From a checkpoint of a small mixture-of-experts model trained on Wikipedia.
Size: 13 layers, width 192, 14.6M parameters.
Training: 490M tokens, 3867 steps.
Below are experts of layer 3 (counted from 0) of a mixture-of-experts language model. Rows are named router (the router's row for the expert), gate (a neuron's input weights, with its number), up (a neuron's input weights, with its number) and show model dimensions 48-95. Each number is 128 + 24 x the weight over its row's rms, rounded and kept within 0 to 255. Numbers have three digits each.
After each expert's rows: "gets" lists some tokens that make up at least twice as much of what it gets as of all text. This comes from a sample of Wikipedia text that the model never trained on. Tokens count by the router's weight.

# expert 11
router:147167119154130104119155145146105078115132131112130152140135145166143113089084101171132126159107112119149142133077175132101123144098157136128140
gate0:175175146135147092160127126114076099133125118131128101116128149153134103110141120097094117129123078120114137147141166109117136139151156091136171
up0:101122104142155146130117143105174148116111136131155128165112102178106137130114135140121148114150134144148093142105079130159149095111117138146125
gate1:098114105113137111164165118142121150146123127127133137120171185145138096129163155133115122116125138172097128140078131146136065096138164148120114
up1:130134107108148124121106114140130103151116188122120121096141125110132126108102194077110115149134142098130107155179145129076132155102148119130098
gate2:147139122177128106097138184095140099127170161111150157145146147138133107136092093112124116163126152119132117153090162143133146126138165090136107
up2:145116098117093147128130125123113100136106127113111107130121113132183134114153122142115161155162123129163170117116124210120120151118153064112137
gate3:195153197141048079124151135102164125116102162086105107143136106121120141149131108076097103117120117122141109083101196121117153139103133099148129
up3:141164119163114129102138162117155114138134141103142088108183136149111145123155135114107137122075156093133162141097194102140116143120155067138067
gate4:188107137152091099115101110115119166107087120116143155174128157125130183119137132144130096142129114134112132159130120138116107108138111096117125
up4:142103109159105111135131105149097157128121076120115102125138127105122139113107127130131133130110119114121144134147105154100138136105167065133133
gate5:132124119126137115169129137154098155096118098128128155156085146128137105130102118097135148151142113142122123136090113148131148140142122129132162
up5:139170165115162130113136108086140120157119137140118101100153141131086165172145118157140084105114118139123132149158155099108094114119105120134125
gate6:100135142141136111090140126126092120115124091129148155174151132117101119176120175143109117163089149091090120146131215131104073180124156122139100
up6:141110157121147133119143152124078182135115145108110161139137112129157121109123125098117129157121112120169167100133170121121153155152126149158142
gate7:133154140121130128150100139121122153081178125113139161118115129146135133098117121091118110124134125111115102146171156149137102123108110088135127
up7:124116114097106149099153167145109116140125149106146121120124110096112105121114103109174144107114147100149145125107173104128151150153123193153097
gate8:122131118144130139104137149120105105116151158070111165181183101130115141132154133168103128134095110157112100187124077124084123116155132101115085
up8:146085126112180083110181094127161131135103158118130122105131123146134138108133135159150084095117110140141132130156151153104115115152119130149154
gate9:136163108169067120121163131129075120102143127114138122147112124136096134138140128158112153127149107168130154124106170186122073131097132143120133
up9:155143140128148135139135124154122140127139124144117110095127165125147103119090104139120100140090115111084119107106117100127126104153111102119120
gate10:112118155186117099157141092111110100141157102155156085144121165187154101089110154151113159126120142115123122182117140163141149119145142145111134
up10:132097127142113129154100107112089117143111084111170135111140131153160141093134140158111153147154118136131141149156132163115158130142131130143102
gate11:129120139108141145104156115133111118115172163121120141119141105205166149142125138156100092145092125140131127139108167165139114095139117138153082
up11:161117137142127103122082135107126113134137142112134143144098149184170143126106129138126120136126122161089156166113162135169108158136148108124105
gate12:150201113116085151138110136093160128119135176164158129132142122150129148098128120118096137129145146116152123151107129126108152120123170150122119
up12:090173163127093108117147144107122122070115076115121134190125149106105140178146091093123140108112128132153092137152133115143131161141091141118147
gets: ":", " |\n", "e", "al", " by", "el"

# expert 1
router:142136173143136118125113137092099114179144102134105178152116149134134102151072128135109129146141087121149115138104117111140109087079118123105184
gate12:149115141178131142135181127109155127097156101103137103120111093130135123116113095143112109111149078150148171148133130145131124089131115123091154
up12:131086130155169164137134133134073141094107145108146152097137130115143141106164184151071097096119159149112142112088113134107144105109110153126127
gate13:132138067159099142156126190157124132151186090098128168125150098088110124130130094123151138163127141159124123118128111180092144137129119132104076
up13:106123144146162130173141174097119103140103108148158124141111147123136109134091128138130154097114158092085138139118107102159074125116148124151107
gate14:201152119108155120116119147096139164110150228151124193121084132144132127112115098117095113135122128103120108141107129125116155140101096126111175
up14:127163184163089116117161112131117076110116112111137120131188123116119129113129151111081167123123116170137097116185143123122089124132148155163096
gate15:114150188157124080107109132082113148114152093134084145151109175123143118146145115138107127112128097123085157112124107115120142104118078109105123
up15:133121095140132144146127147171132103115151132131203127078151124106118136079113146163115118083128131129106107138170125141108134156096124087148145
gate16:112175136129099103089083130150060134147135131099126148153101132144125152094095110145117105129098124123113143121102135131123106108102132111124116
up16:124103124147127129156139096114161138096137066144133104100134133098099109144135117109132136090157131151175092152137112144136129133135151131149118
gate17:185125127113164125129110135139119143132160166159081110109108136192149126109136102115109119128118155156134147142121137118141145126078119105112149
up17:186148142155110119090126140132160135136151133161111164124145158143120136150139107141133125163154148142145119144128165113143146150100123098124098
gate18:125129133148139083110140149124119144128135091138142140103138114127136140153129094119184129088127095113116141108143135156104103142094131094114138
up18:127156114132161139100140157126166134124106125127141117113190149138144129148107104123158112117113095144142127121157131157121090127054122121135146
gate19:116142113117120134169113165150087151155146157137065127089107139144140112106118133131100088130113139133107100126114110152163148090129136127082149
up19:172104120078149136108126083152145099158131105099173132120130181148130136109094162145158132144113147117111159122127128118120138128148118141100121
gate20:094125122118123125117131121116134112111164135143130083188141162143132123104153144128148101140115086112123141149119069163155125140121121110094115
up20:126104115158108099125124152072138155088112115140131117109101125128135112140132102132116117146132135104066127119164113083130150179174147115148120
gate21:124110092129100152045116125116147131124126142087155121170165138170155084147119125148170109130142159111152149126120123164135106054119124129126106
up21:113120151166091140150112107121137099204134142143126103168182109123150158131134136123088149126127134178084083120090094076102107185174113147135115
gate22:119157115124125137099145140088107136132136110132136105143200130138102102156129138092107134090116114081137133161117148118129133088122153125146134
up22:164119141140110080125077117167110124172078121115139135139109130116108147158165106114125117174121167112108091106115125133135148129099110121151130
gate23:111112129129157132127103101107051129128152157135101151136162127111115129125154138099115174147118113120124125159120106120106098119111112155143119
up23:134118126162076163155090136146129128151122138104087168137140159139114147123104156095131121147155146136094129093114113116148137136138131155135135
gate24:116139102146142132171119121111147096101133139135084110108098070119098150117068157097117158111149145154143140133105129118114082144124116114126167
up24:134135146101155161121118158127104130116158153119099100154095124130136096137146139139125196128118142109152129122117133116107130096117123144136110
gets: " |", "|", "a", "v", " O", ";"

# expert 6
router:141153142155135143133151136094126105127117142095121191161119148147088116150133138161117144138119125138150098140096150118110136149117125154115124
gate12:138110133143124123127130142158130141154141165120104122137112144117136132100111160162140132112068120147180122091104140114111107136127160101099143
up12:123104151116118130078095156159154153123187157119118158102138148126108165100127120163129135130111112099173149155140141138110129124147140061093116
gate13:125146138151152122088099152074066127116162140105145149124111149126153132134088141159108132124138112124123125147136130165133134114149175058134105
up13:177099102165155146124110142115137147120099117126159142113133132149111132131113150094186109107123118156184131135151143094167172136140119102158117
gate14:116130134137129098104152122070157149129102122116147098134113112102091119158142140104091112128144114119114148138155128134120113138129163143113141
up14:130129106104131097127146137131079110152145098168126135112099102132147123115131135139142092137076135144096111129109105126141129072113071132117128
gate15:131156111120131145134130131143110116128130096129101128193096135113101100131133146121139110110151158105139143154117148160162103115130112130142121
up15:144122106116114122125143131129129119141109114102111096135095133135122099101131125115137152103119130081163100110145120121128109113089158128170125
gate16:136138138100138151099119134140121134154090151130122126176145167133123107129137097144144145129100127127156118122095141143137098126143130166145145
up16:159102086106102114128118107141117156129084113122127167145134123119124107107073131125141139178172127145123125128109125127135142149197172123157159
gate17:104147143127047112130127111142132148129159126102119182138118118111115145140112128154139143134116141131181134120125142169107125158179141086097142
up17:131171129108089157122138090128178162129135144126128155158102133107110133115137142129143135098154149156173078104159089151120118136165152121133127
gate18:142132095147078135126126138110095119090083085111122068127092130110114103131105145141154133100116151108156111107114123079138124125113123145150123
up18:112138108149132104114126124093152136109110173134136117222159118110107137106150112112125121113122110123091113124145179129114161104112139137154142
gate19:098119134149146143179144114103156120154116125118085137139097116107099140084095084127138134139134121144126159131173113128128151141163155130108161
up19:127164145131086144127148153132105115076129116128148122119098139119110116158141107141139076148131100125107151134108155123121100144116183153145159
gate20:109123123162135152136144126147158149134130103171078085126130146135134115122112125118160108097113150140180125173077152153093140159090150112109110
up20:102181141128132102140124122114139115105150106091197103176166131141108148079115138125119131128109120088131172128165134088137127135114131112118141
gate21:140126125122133126093114156121110138145116105138144147163183110123140144123144137140104113148126101125106103121086165120129117131116113097146105
up21:163131119158132132171105142148120101105108148120110145120108137161133084117134125118143147149110149111111122137136149126166119092109180160122127
gate22:105132148141137128121121134096112101114120182065159125206098129141103125122136142109123093152099129105182102152100169112049172111146157144123125
up22:118138125140160115130093093124095134139105109140149154188147152151129095143132133141172136136075122121138138113080107108099159138106167134152133
gate23:130149134132169083155081167078108127107127155102094137156120140143102142133065142120108168140141109081117129121048126084114133099108148122125111
up23:161125150147138159109118094123196153101108123114122143144129124090143118139087121092129119107131128162117103136158139141154136146183107098155104
gate24:113152142154110094128168171160166117114142105145099139110145169116084122111113120142101116124127112098131150149136144127095097129077102121132147
up24:131134117140145129174144142143162107169101129113135122139089107109118137130084156150136129162161142107161142108109112064124143126108101131114097
gets: " |", "|", "0", "==", " A", " at"

# expert 5
router:132148165172091108131173131090104098121161143119104181148125164178102111092119106153130121094077105149142124133128148151123105123113108143141166
gate12:124154147104147132111107126142083111105151101126126168183130170184144110151131124165138150197094118063119122119128110109096143108117118147096124
up12:137120116101161163093119172120137104133155135062125166156146135122073135104127152157159133142117132099182148148094133149109106129139123144140102
gate13:139210160110137134120124147169105134111161149089153156156149138171173144121142127147112156151156118130137140138126154114147155103143132175162121
up13:133132119140113114133101139106111153172123087154139120111088126149100119173128104085148137130141094156070124101113094140094135115111118090142149
gate14:108145161111148091180166122140124130112112120117117133140113130137092087137060124178130121131169122102117128117032152113145148093132113123124142
up14:113142170153155115163145081131083102100096084096115116127110091168136115112096132087141143168184134138101137131127123136134161110137151117145095
gate15:161150146109120106130131170073125132121169132089112140148110118135142073158102112124133109158142107125112136140083168144134097128087134097108166
up15:128101065094132115104137117117127130161114157121124150151158082084067150108134136152120116124110197099171143161095142159119173128136122119115116
gate16:140187146151141119117144172112130158085117124120127099154144109127101145112122134101120143117095119112167151132095158091128108113083121134167154
up16:111098130140159111127152114133146100087157185158161096146144139148132137135116128132136149145105184083128127117141126147134120101132114167195134
gate17:145153092085117090099091135102145160168145144140068123126126120189127132165121130119123124108133082152143134122138135189124095129106119145147158
up17:111159178086107118146101128157131118159104187090106112119113119076153106131149123144097111159113128111104112120132137094148146124157097094128141
gate18:111121145102124129136153130107129140121110129132130160155107163133154137089167127180138119164089124144120127149149128152117157128144104154112123
up18:153142154109133099088087141133151171133107166098079129114132119075090165102210139108118116094126123115165151148122136118120115127126116129145092
gate19:148147156121138104140133146094105104108107131128136121148106145162092136152113102105133148121138129123157143120145164081169161139044121145145134
up19:149134139139116113104141092137126137104120101160144062119110127143160144121138092085120156107112095105173180125130144126127157114116155115137096
gate20:143140142138151142109129154127122082083139153107153149144117090140079089114152153135163131154092136125124117135134182141127107136183123145127086
up20:108136130122157120131135128151146166137149144164130133106093143116153164114110120136138154182102123130146136127129114162118187093145107119093153
gate21:137142105097166127121165123094113103107122155070156114193142135122119130154123147121105098139134097125127133148140176113126173106147138140164130
up21:143080115105122128165103122158135130145086095143070137098115135129132115102109127139168139106163104116152091107111118107139140179083098095108132
gate22:130192169132131087169158142125126099135142114090081143112093090155055132154123111151130100139133143123121135159127155094099128130091097168163107
up22:109142157111146170097141125108145134099108180108159092086120153141139094097115098122096119103142108116151052129130142190108120148095130104149129
gate23:118118117172115146145146152114116106126130132123147159156134144158027105153145120132142147154102121091166121171114132159139112123110145115120134
up23:112101133164152117100131146120122097150117120130138130099147135115124096145133138174160119137101106060129151142130126113138138139126128117148168
gate24:146142108151136127104100126122107167146167104108140139076129157132192131146175093172134144105086085147142165119165133155130117128101098130085145
up24:119101125106093139118133121124134138087161076145135102122108138140124108078087144136105169127140111116120172137082147134119107107126132103158093
gets: "9", "0", "8", "6", "7", "5"

# expert 8
router:151114140175113136140160137089120067132126179119143194133105147143127110125127107145105095139121147151159151183122164160094119118149098151133127
gate12:144142125115110075138176070041098167134097144155160147127130136125155129152190121153126133109156121175136096121118177101132140096130150102106119
up12:099111115142129137176160133122120117168117123118124098111090154130128113148111128107093145105144094129130142135133117101121099117127168123105119
gate13:147067140130148127121124139117134135084132125130153143114093136129101103121152085053119109138144156119142138144136153111159131075133121148135134
up13:124123140135123104119128114123141142124111165135109173113127144094108130109153153125149082114112168129106124134094157128131095123116100139097126
gate14:121172115117130132158116171112133140144120111119114127137081109118136161093128133121140175111163073130153135130114115131148094127149115129153160
up14:103103168183125115081144161142102096164069118131136150162129118148140136148147139098126107174136125159139101120135128159108152117147113122133133
gate15:166127150145078110153147121141101124135146133114088136107075157144096132122096141168135108126133126105191095132095134140173123134155102112139152
up15:139091120147130153135138129172118123112134142123093094078119133122093128134116128139154114160146131104158126131113156121117132113138098128119139
gate16:150108122106149137087132143148195125150148159116152149126156130106200125127161140117130110105131140136156141099165120147101137097116104137125143
up16:123123170137161124145126157137121138146142121158130145109119149143124140128116155163132128162135110146130115108132140089151084161160147087109139
gate17:165159142110116146125124183104112130122145156130127111092108133117147063151105119129132110090125094105121147154126154101074126125141112150125159
up17:133112133142121118137129104130151168152145109160078152121174144147102191094091121145093122122088109121107122089128107134163133124091130122150146
gate18:106122134171150123125089138100164085123150134102116112140145082136122144122139117110117143119084153127166153111121125142088148108096120119141138
up18:076133146148132137087120096076170120109141144107151084124142107158137105144157114121118166121119166136166142140154122139114128076112140133138131
gate19:133095173153115186110146149171120034140107122111107179123112112118102139125144168113140105139141159128164184117134112132125112151157130113144125
up19:087128096119112106148184116140124129123128140142100140084114110136169120130122126132104142129150089159124154136183125158109158073120083122129122
gate20:132133126086145148171141161152127124153134146081110131118150142127151131112128095158139109162080119122141154117152171102107175125146115126133113
up20:154105140140165175123093171087116109173118151144111138108069145094122123109111170096114116132112139115155120147125135107127120136134106156165117
gate21:161123129132150170147158173119113138154166131093130132155109085122132143173181115150130087103091102120170184124117138149114110084128140076135126
up21:120134109155107137188104088116131139109119097156131136135175139139156068096127124149126177134133131174125121113118120113145124114129114152130149
gate22:118142085121131167087189160134131091152142167103150129154112102106137102140113154179099116129131162141125141138098170127156105157158124139163134
up22:108082191143095107169156107159159098093187096131148093112147119130130181128136120133141114105123125147098146132097111179152146142142128083109117
gate23:133121090114101112133131155147124134096148114164129146156110097132097122132141150099114115132138119133156132129137112140161159108131123116080154
up23:104171133138110119132109088098141147093130165106119118127142110133137104101145137079121138067113112158135112097159153103133120165113148136100165
gate24:166153140136126127130136146144107136136113173134059130153119155085145129183123150125114149149117141106114095162146143115144146152132103143155187
up24:091145142098146142123148127120145126135181134135079117111156110123103096122080132119174062131101117144090090123124126102099139155139144209137089
gets: " the", "\n", "-", "\n\n", " a", "–"

# expert 7
router:117123135132138119167099126099089148131152150133119183151109162136146150106087131140070131125107122131158116130122114167126145085125120156104146
gate12:149127096127132120149133152156140137146127130145070111101050161135147085122155124106112124118090116112088129130109106130124088092097102122087140
up12:122136178141120124060120111154109163112134133132133141153171180131098152088116137130148129152143117106118134166147136146138099142135122159079141
gate13:113160119136087096165124120107101136149153098133099113118141145130135133146134135129137130133106088172118103124124105121141112103126116140106133
up13:154131125135115121113145121127105133158078132130078140135123132132136134168133134115115095117112093174117123127145136142103195118093161133097143
gate14:114112103092133149152092124192090089134141137108099108201116087141170175088092144149111115095124118074153147126122108155142155120137112121137100
up14:128148089153117144107123139144086188142106147124142126092122126105129113172179070139140141102159100169137130120130118120095086106120159157125101
gate15:130158117159145127144142081113147149098133129084159160133116117127147087107138138140127154105125100162103121153134112190122156124111163130130123
up15:135122140149125121156138165177131121178120150108099158161186140167145174124168107113114120138127161120148114103124107191094096134135073119109127
gate16:161132116131086091150108172084103109133129122099092151124139131129160147077143145111109101146139086132093124094125124113101145087111116136129107
up16:144106071124165179096145078161090148114144168111122151100149146111117156109092110099151149163103129105132108157149117168108138120117114128098103
gate17:144122136138110085097169112140090116137186110117120145137108096152114134121147172078118127112096114105161110123118131157114147117113108149109156
up17:120123123146166131129124122129118105131156173111101088114154098152125134073127122077114129166108180096097142146159168120136157123138132177155094
gate18:150107124140160102136118160130128119118137160159072143107089077131152151168151144116145139117175118138119098087119092077090071120159100134170086
up18:140111127134120126117145155116146096155144174126091119109192108147135097092133104141138139167133088089105133094149144156113133137118164180093090
gate19:160142176139144146175159145122138154091125125107130179112098138100131135151126140150145104103149116119146111133113145106112099110123169120104114
up19:145097140128124148170148151142140178110109120154162137111115128119169108102115126145125124094131106112159164160126138096116133137138123110112125
gate20:104088107130088120149122123165117085118147132113150108122143129170145143117174095142137121130131153135129133148138105173143114075130140139068137
up20:110135131120141094129150116133168111138139147090137134117071146110141087097120202125110111119188160127139126175135112166133118172141115139126137
gate21:127125104111143134130139146102151119101152156128122127127133099129131139090142113129113175061080110153166161133161136130121147067154107165141104
up21:111113112177094129135161113122157108134118124129148131130099130128138119168121113147128088181134137100114093143108130124134113173109192099134204
gate22:146127132085123114155149171085138143146164097102124115124116139156136146130123116157124136163156068155143164088150104099093116119176096126096158
up22:130106155083172143112132098117127154117133107147116094135134099123121138106109094108124142121164048154063106115111138096121117129152119143099128
gate23:147150141124121095159119135123081120154142136124117105131070129123135150098095129123088127153132119095087143067144102158094086124107084123084167
up23:103154140151108157122148112134113123141109133098121111173144124121107136069131163177135160156137132097106152136104105147100160151146118123142131
gate24:124155150119149112131125110077107110131116100100115134146106123146086158131162126159136103114112100141087155148125152131076120145146149127135134
up24:148122125131127131106102147102177128185092183125126158138098132140103131161158150085130102155153147144128137161136087152112142112129143143118168
gets: "1", "2", "3", "4", "6", "5"

# expert 4
router:149127136122154149173190164147082109125114149093080156134074143138113100139099139122112112103098122139158148170086149126091140121122132162126144
gate12:139108115124128158134163157152125132097137146154139133185090123116122204153123108121117095147168121155145095158129176148128150128131123165106140
up12:125127149080145132122107131152138149117133170158102133192122108112127171157089107118125146151155125164137104104116109131115151092109106168127143
gate13:122113109141089119140147146128125117119136105108137132148157120139100086156099116124142158107118160128123172123076156171186155133134129136194183
up13:136092169129116113140118135153121139100137119127130131143065131139149112119133109081115167106123108145132137143128154117146124111143072121124160
gate14:155106153125144074106158160155110124112125148101183140128098166122145144116166113103126055092190121149071144089124147143102151107091150081132177
up14:143143128133160096154145134147118128170116117087118137148093104114144102113128109130130137137134160133120131094111107116096114121148187119130164
gate15:126133118104165079147177170142113181146148132121114131150124134155134104121151117088087143085089141139092100094142087123123123123129130147161168
up15:142167138097125114188201122136180125174108123161109123163094133154132122110144147126107114123114137148105130135114106125117093139131140090111146
gate16:091054121094142137173111137144098108130164148099104151139129169143159126127150122108120116137115133092172125145102126129082115101141137169107135
up16:080086094110126123147144085139103119103132083085116157144087124091140184121121129117103109134123168106158130142139105097082157138138178189113120
gate17:134133133110093132145127126156119070073149180130142130142131161159131107138106142128178130143093137116138120114144145121109138094174126160122149
up17:083125140129136155122110127088145157136126129101137159100129085140137115126184110115101130117148125192065072115165126173107104185141178145151120
gate18:150122140141152180110140161114119127148116154136114129103102129135154132144107124123140164105120115174169136105111112166132113144136101136165119
up18:117144138146119110113109148102117125135142091111134133106155132156110110134108136135140118154068109165075141105091133117127136136103131125099105
gate19:158116124111107153140106130150066118168142152165094117085140169114168126102108139109125102090107115185169135126101129152144133153186135152117139
up19:107105091131160143139033111120138130152134141090114154132095125128137206152108144150104110171088152117118129128139110099144111104107133120107153
gate20:105118107127129103150082115145126109118130137094078123107090097144136097133126093115115149078148113132111179112121129158110133175185141102145132
up20:190197135129136096157132098111122128175094137112106132122099108140091129121145103123146167090150104153141069132118123140173134141148107121168099
gate21:082157123126121114081115143130112131143128150094176155108109137140139105109151128147139114140120096080122133152140153148107161109130124138160165
up21:109137145140141134066097147092128101155130188116153168101117114140092124086139110136123088138105108113147134153177137128097149144143142128135127
gate22:151165105116114092123107177107128125137096154125172141159131130125139089146180136116134154130165149145133140143066167113191122131152139127100164
up22:120115127131110152154132107075162112134131114129108129120128149176155144139116111127135136057111162145155133083122113166120099162155110139139115
gate23:124125142170124124060154128123126100185128190059099155095123111117117102126155144109107118133136125127165137114128128149133139158132098131128144
up23:153134129140142174132114120171123140133125136151159152150102143164133123125120115111063133121129138134155119133087115124171119140129133096128151
gate24:116105141143148088161136130099128099105140159121129121145126111093167108115117084105100122076065126144121152097143128131129111140138125174106137
up24:149092140117121132132130142128132089113127161123068108124099111057143093133079082116124114121128108122155124138149122137120129127151118156091105
gets: "-", " B", "s", " T", " S", " W"

# expert 2
router:157150159124121097156173138107105134154124130116091135125108120170088083128126076112091095112158086132140126159090125155100114127119108149132128
gate12:179131083129139141135110159160153121165124094148134136138096115132106119170157134149108121069126157117144123153124099142136129175126152091058110
up12:116155161131147104179121129143140137110083125178112152127096128067169148136127135106113121087146087171128101137119102159128072144134134088122124
gate13:096137145094151126169119097114174147125132090132120121123129138159108120122120124145124168185132099088103144136153154115089145057154086153178177
up13:156110140123173114137122153114135110141128120107146181143142133096110091159102140132141137108117104144136127149099163132152114108167121124134113
gate14:116139166122105072128174119131084146129149111157116133143121128146089159146124106124125171090122147124166145104099169104133103159094109123111148
up14:139157130156115081139158094106103141121126145105137117118152139133162112117121119135123157137086132128080162114136093113154121117123150089117130
gate15:169117121113104126132182143158107121105125089130109123110136147144139082125114146121117128088143108153135139130096128174111097134147129142129103
up15:123101109117115115102080186156070098137127150114139136180096147117130138109133121118084132142079160104133138119133166149135112157096142153122121
gate16:188144152146108128099151175070116105159152114162127131132082107122102136134133150097130118113165103111118145114126131147109098103105114082129117
up16:126121133115146111136101140142147124117115149117135155145111126102163120165168128136125099175136129097140124116135162134125140053144144132118127
gate17:135133145110152095174112133119130112136103138129140115122127148132057163127151120145078136132127118127114125191106151136142142136122176115145117
up17:115108172133093124076146163093113160083105104117134143166165150154143100159151136120119191096135063147114132102109119124097124168135166139101128
gate18:171123152153111143113098157137112145121142140118140127144120126175145112152135154120137148149133121111104136156106131136116096083077112082148127
up18:128126092132111136123198084094149140107131132149156068118141130101205143112120105115130108110122115158153131100143131126130117179153124120128120
gate19:106124116168150130103140163128121097138139155112128138134147095167099111141127123163122093151094109087161168096081127165139141130136106135108161
up19:125116099155113125112083123126124129143159071113138121162145129085148139118182140097115158145116124117100101146129119121118114105112139091136097
gate20:133151144147058101119124087134103109121122120085125105140122151129124108141054142123150100128135104130145126122135105124101113141064120140147114
up20:120133135142169129124120140145120156141136135169089141146098158119127146097137118119102158100066164165144138125152134097160128159152159128094137
gate21:160174157141081131202121159122102165142119131145138138115094151110127080162112096123111128104148055116137116144124129076090137153075153140104147
up21:137121069106178170097143149162109136091106128091109162124139137139152094119165146130093133113120120143161111156124100125118139119128165132108142
gate22:125147101131126152133132126095128137158131150120156102121159118140115155091189104127148070170161168086124107190114104072156127140131159126132136
up22:142186159177118101171137070126135123101151121088129144142100162113141161126129090109122112086126130113091140177113168118139129140143135134153143
gate23:125129077085135121160106135128157144155158140106138106138127142165155148100134114127140133094141114110091169125108125094124115116118104123124141
up23:138129134142121118112145147121116133105096130120129112130143103109122166134143131100129123140131129137148121161148110143137112059103128138134113
gate24:134113144110129142131142146160146131128154114121101117125130129142178085138128115126076120105113119177126157150097115126121121142109126135059143
up24:135113101139134096114141169157116113167121127132130157131114145123154093154166112139108158084105165155112118126151129087055100126140125140103133
gets: " the", ".", ".\n\n", ",", "-", " The"

# expert 0
router:139164140153139103132140151096095125110141145141095156122113151190150111104103129144145117117105095155129113143130147123121117129106100141165150
gate12:106143106109104130106098175130104136104126130095131150132136140132121079116148136145117140179093134118121133160124096134109144124171180136093108
up12:121116102083124171122145103139150104102116143110129110142160088143093145150144114127125107111111169099143128129146129154080138122119129172165166
gate13:168123123142144102166137167126099146105151145109131135117122152174157151151202141116127126152121110130095126138125138170101128122158115116120114
up13:125133105097113134124127148126145128133125077121107152127162122129103150117137136083138171128155111162125163090122105117138148135161125123153119
gate14:138183133136091106141099107098126155152142128155093106099124158177127094148148113102088094122127121138120115136101161130152120113105103149106151
up14:164117129118152131100162126135119113100122130099131160147135131111119143132101126142121141085143202144144119131121078093072094123148155133151119
gate15:143188172154133149075124179108082155128142114135163150102092123124123129114115116112134137178107108150126130112132159120164120180158160121140115
up15:098137108133171148172159150110124134114127094092126147136120107131139058178125135148144157111129136193145126090141105114120146139106141127106135
gate16:158092124163115098097130129089094134103161104142122150149147174145157166077103105151109145104114126165114130122144135133101118135126128086132124
up16:125133108125116124102123144122152130131102140159126090127128141114122100132123149111131151154163136071125095154138139102130138111125164124101165
gate17:116165134134138092141133109154099125126163116155116117079123089150141119120097130151115125118108094137081124132113108152158121096103104124142127
up17:116170110140127129150096112163130133138117125145112139116085138157163127075111144135100134124160094156103130100143097123152146131124123115139137
gate18:148116108109136141083160127148131138098110132156062151093112125125141108101126132109127139116099083129126125128132120135171053135079114116109133
up18:091142128110140124129145128140142131128110110130117096133159111154131147127161136091111156119141117110103142136141100145165134129118143124089129
gate19:128192154129097105141100119099125167101118076133156097155142115138136143100100138143118184116141022147141134158129146100123147129103164137116136
up19:138119094113136131112149144129212113144118123117140146133167125125110140117172121164136105124150156117168121121102144142141110151127122120129101
gate20:110192142138145102127118119139158148150150076125105118134128123175134137125151138152093126093097058139132129128125132135143106104106150085151080
up20:132094127135155130145158142156082106138134152080110102137128124130104115134127131116115135141088087157128139123144148127112134093175140140140105
gate21:151125114155142138126120127135116127097127133123117180096121132144122145170137119106134162147122110106123125170134109153130104143109148098118159
up21:105114160136089127151113145156163126103121116127113133147105137122129121079099106131111151128174133138132144092116102097126149135115084140108121
gate22:117099155121123117107127124141107138121168118145110149092117151191150133113133140185143117132114115117109117146151185109107137113117126092143155
up22:125145145109127108127120109155140144136138118117104138132114138189189169072125143173138136118104141104141118154155141103130169085105144091142110
gate23:120146123186127115094127161114104145146122139083128163124081108111170134102141121144134136152152101133168150098133156134135127116128125156112142
up23:125107145108113120064157159147127123118157129113124135136141110108100161184151122189151129139153134099117113140151101127107130133113136096125127
gate24:120153144113144102106061135101089120126104157101120127120120135143129104160110143124145121109135130127141105105119154134147125139046113138125138
up24:132120180139104114160150125117078107117131105145113151157093151130155073118097120121136125112139103152134121110100131100135112132088110136135178
gets: " ", ",", " and", " of", " |", " to"